Weights of a small mixture-of-experts language model, trained from scratch on English Wikipedia.
Size: 13 layers, width 192, vocabulary 4096.
Below are experts of layer 9 (counted from 0) of a mixture-of-experts language model. Rows are named router (the router's row for the expert) and show model dimensions 0-95. Each number is 128 + 24 x the weight over its row's rms, rounded and kept within 0 to 255. Numbers have three digits each.
Before each expert's rows: "gets" lists some tokens that make up at least twice as much of what it gets as of all text. This comes from a sample of Wikipedia text that the model never trained on. Tokens count by the router's weight.

# expert 9
gets: " ", " (", "20", "–", "°", "|"
router:118094111132110126114122131130144179122112117132129133149140124158138165084139146114146114140098134130109153165098119154126097129112097095113114084104123119096148150152081130154216118160130096085136097100104104091102142132151118164114120105144148096143087104158068133116129092136129141154

# expert 22
gets: " (", " B", " N", "C", "A", " H"
router:130096125135115098197138093110142169089100142165136126107109148124121182104145153130130087176094120159154150123138120146095130152122128096132110137120085156146103110135106132123148124148100085128106079144115087101151115108169132160115090112132178145134112123110119119112091091123105105115

# expert 5
gets: "19", "20", " ", "18", ".", "%"
router:152118124128148074136116106133104169131119155142115166129096169153137094110136116172122103156089158157136148122108121159085131142129141124124066108158128123157107154124149097125195108134121108093127094115153101122145129106164105112098105133125132147110121158127110108146126122137052144141

# expert 15
gets: " ", " the", "19", "20", " r", " h"
router:139094088115128097128126124134081164127091131146143145131165129136146120110127167118149118126111124162106139142078136150150141167159111121097129140087103120144107139122136099110185131143106127123082068164140134105125110100157159126107114110150100140143095138114124115090089128102093142106

# expert 20
gets: ".", ",", " was", " and", " that", " is"
router:155103105090112127121121104133152157104117149130141150143141144108156156098147107096160137159071135149101108117134108166081106138161122134125104082148125139109124125126110062103141106170093072115090097121099126116104125125123155167113117102174127146089112143129137137100108115095125142116

# expert 18
gets: " |", "|", " |\n", ";", "\n", " C"
router:154091107156154124130158097100136125123104127139109142135117126115145129096155130132115104122127109107097129107139180140120111137093116158139123129151095127119113133158096107120242155151117091137144129115133102126155147130131116155137112098121137142086144159154107118077110109123140115130

# expert 24
gets: " S", " Al", "S", " on", " al", " R"
router:162048111123126102120120102099110140138110147153165147155136136144123124085126114112109100152146162153116132124072142135097103158121113141120119097148123188177139104152127151134180104147126101117129141141116156145124164110133126155109132101199123134132123144171137157108102082140149139075

# expert 3
gets: " ", ".", "–", " p", " (", " F"
router:146120117095156097084156127142100145134127152138154094144113150125144142112152111118101088109123131130115151159103117141130147130111117096111125085117114125120129135157077132094195130177097115143118084090132103111134129100153133154134115143112180143140128148124169128116077138158151053115

# expert 26
gets: ".\n\n", " (", "\n\n", " \"", " =\n\n", "S"
router:172120099152144108162154122116127133095098116155160135104127102105128112110121155118112082188112158148098155121109137178112086166175147129096129121111086129140134094166110064126154105117107111136108105086078143120083123125127160166135119098160156176133100160101118138110105103117132110143

# expert 21
gets: " |", "\n", "|", "-", ";", ":"
router:160111119112170107153122079097107150104085136121142145130120096128125132081165150123121143139105099137138136147137125152060119114093092150120132119130131164118114092152115073080203090137084117099104123104129101142132147124152149155108079145147127148098121123145150136115097106112098123112

# expert 17
gets: ",", " of", " |", " the", "-", " by"
router:199080118111122131150123076133149153096086126114173180162126157127138110111113134127119101157089117158122120125130113145134100170128105134102132130107109147133117142138093112087188122139129144104119097097112155113097161106108133165133135078142127159124115155124129130133152111147098108147

# expert 29
gets: " the", " of", " a", " and", " to", " with"
router:183103118116148082135123108132114140081094108170155172140155158132154128104122147123114102150099117153098134132115101133115142148158123125107105106093118155134118120171120073104117107123105132120117078119102132103108162120122090157104128122157135162133133171148132129128149117123096101118

# expert 27
gets: " c", " b", " his", " a", "ing", " t"
router:155108081149123134146106137139106141128152131118163115137176158123152148101136174159086080137128087141089117143104121146097149094129146114097102096136106109143074150176095092121135121120087103093122119102126091101101167142130125142153147106134129163137078134169131116126101105122118123118

# expert 8
gets: " ", ".", "20", "0", " (", "1"
router:146103162152127085146144125093095149093084127149130114123116159107125096084134153111143098121119125117090146117117127142115109195101138104128108134111093128140074146112122131112171102150115131154120101083158122128105139134085143165123103086148117132112127165128139148115087160170108101095

# expert 7
gets: " |", " |\n", " ", "0", ")", "1"
router:152115137085136110112124098105115125123122161117125115151135163095147086064126138139105120180093110152124114111146133155117152137128143175129134138117123127150093106157107105110236109142085141130129133138111122134099120097154134175142095140118199147076130144116091121092110116119116143123

# expert 14
gets: " to", " in", " for", "ed", " on", " of"
router:140106053081142120150129114130126127098094130120163138129141150119160154108160127128112107155117141146079132121085164147114140130194110125113113138110132134154130125145128079085143122142134153106076086108161120115128139089127134138126104096159135151096121130145131178106102144127135125112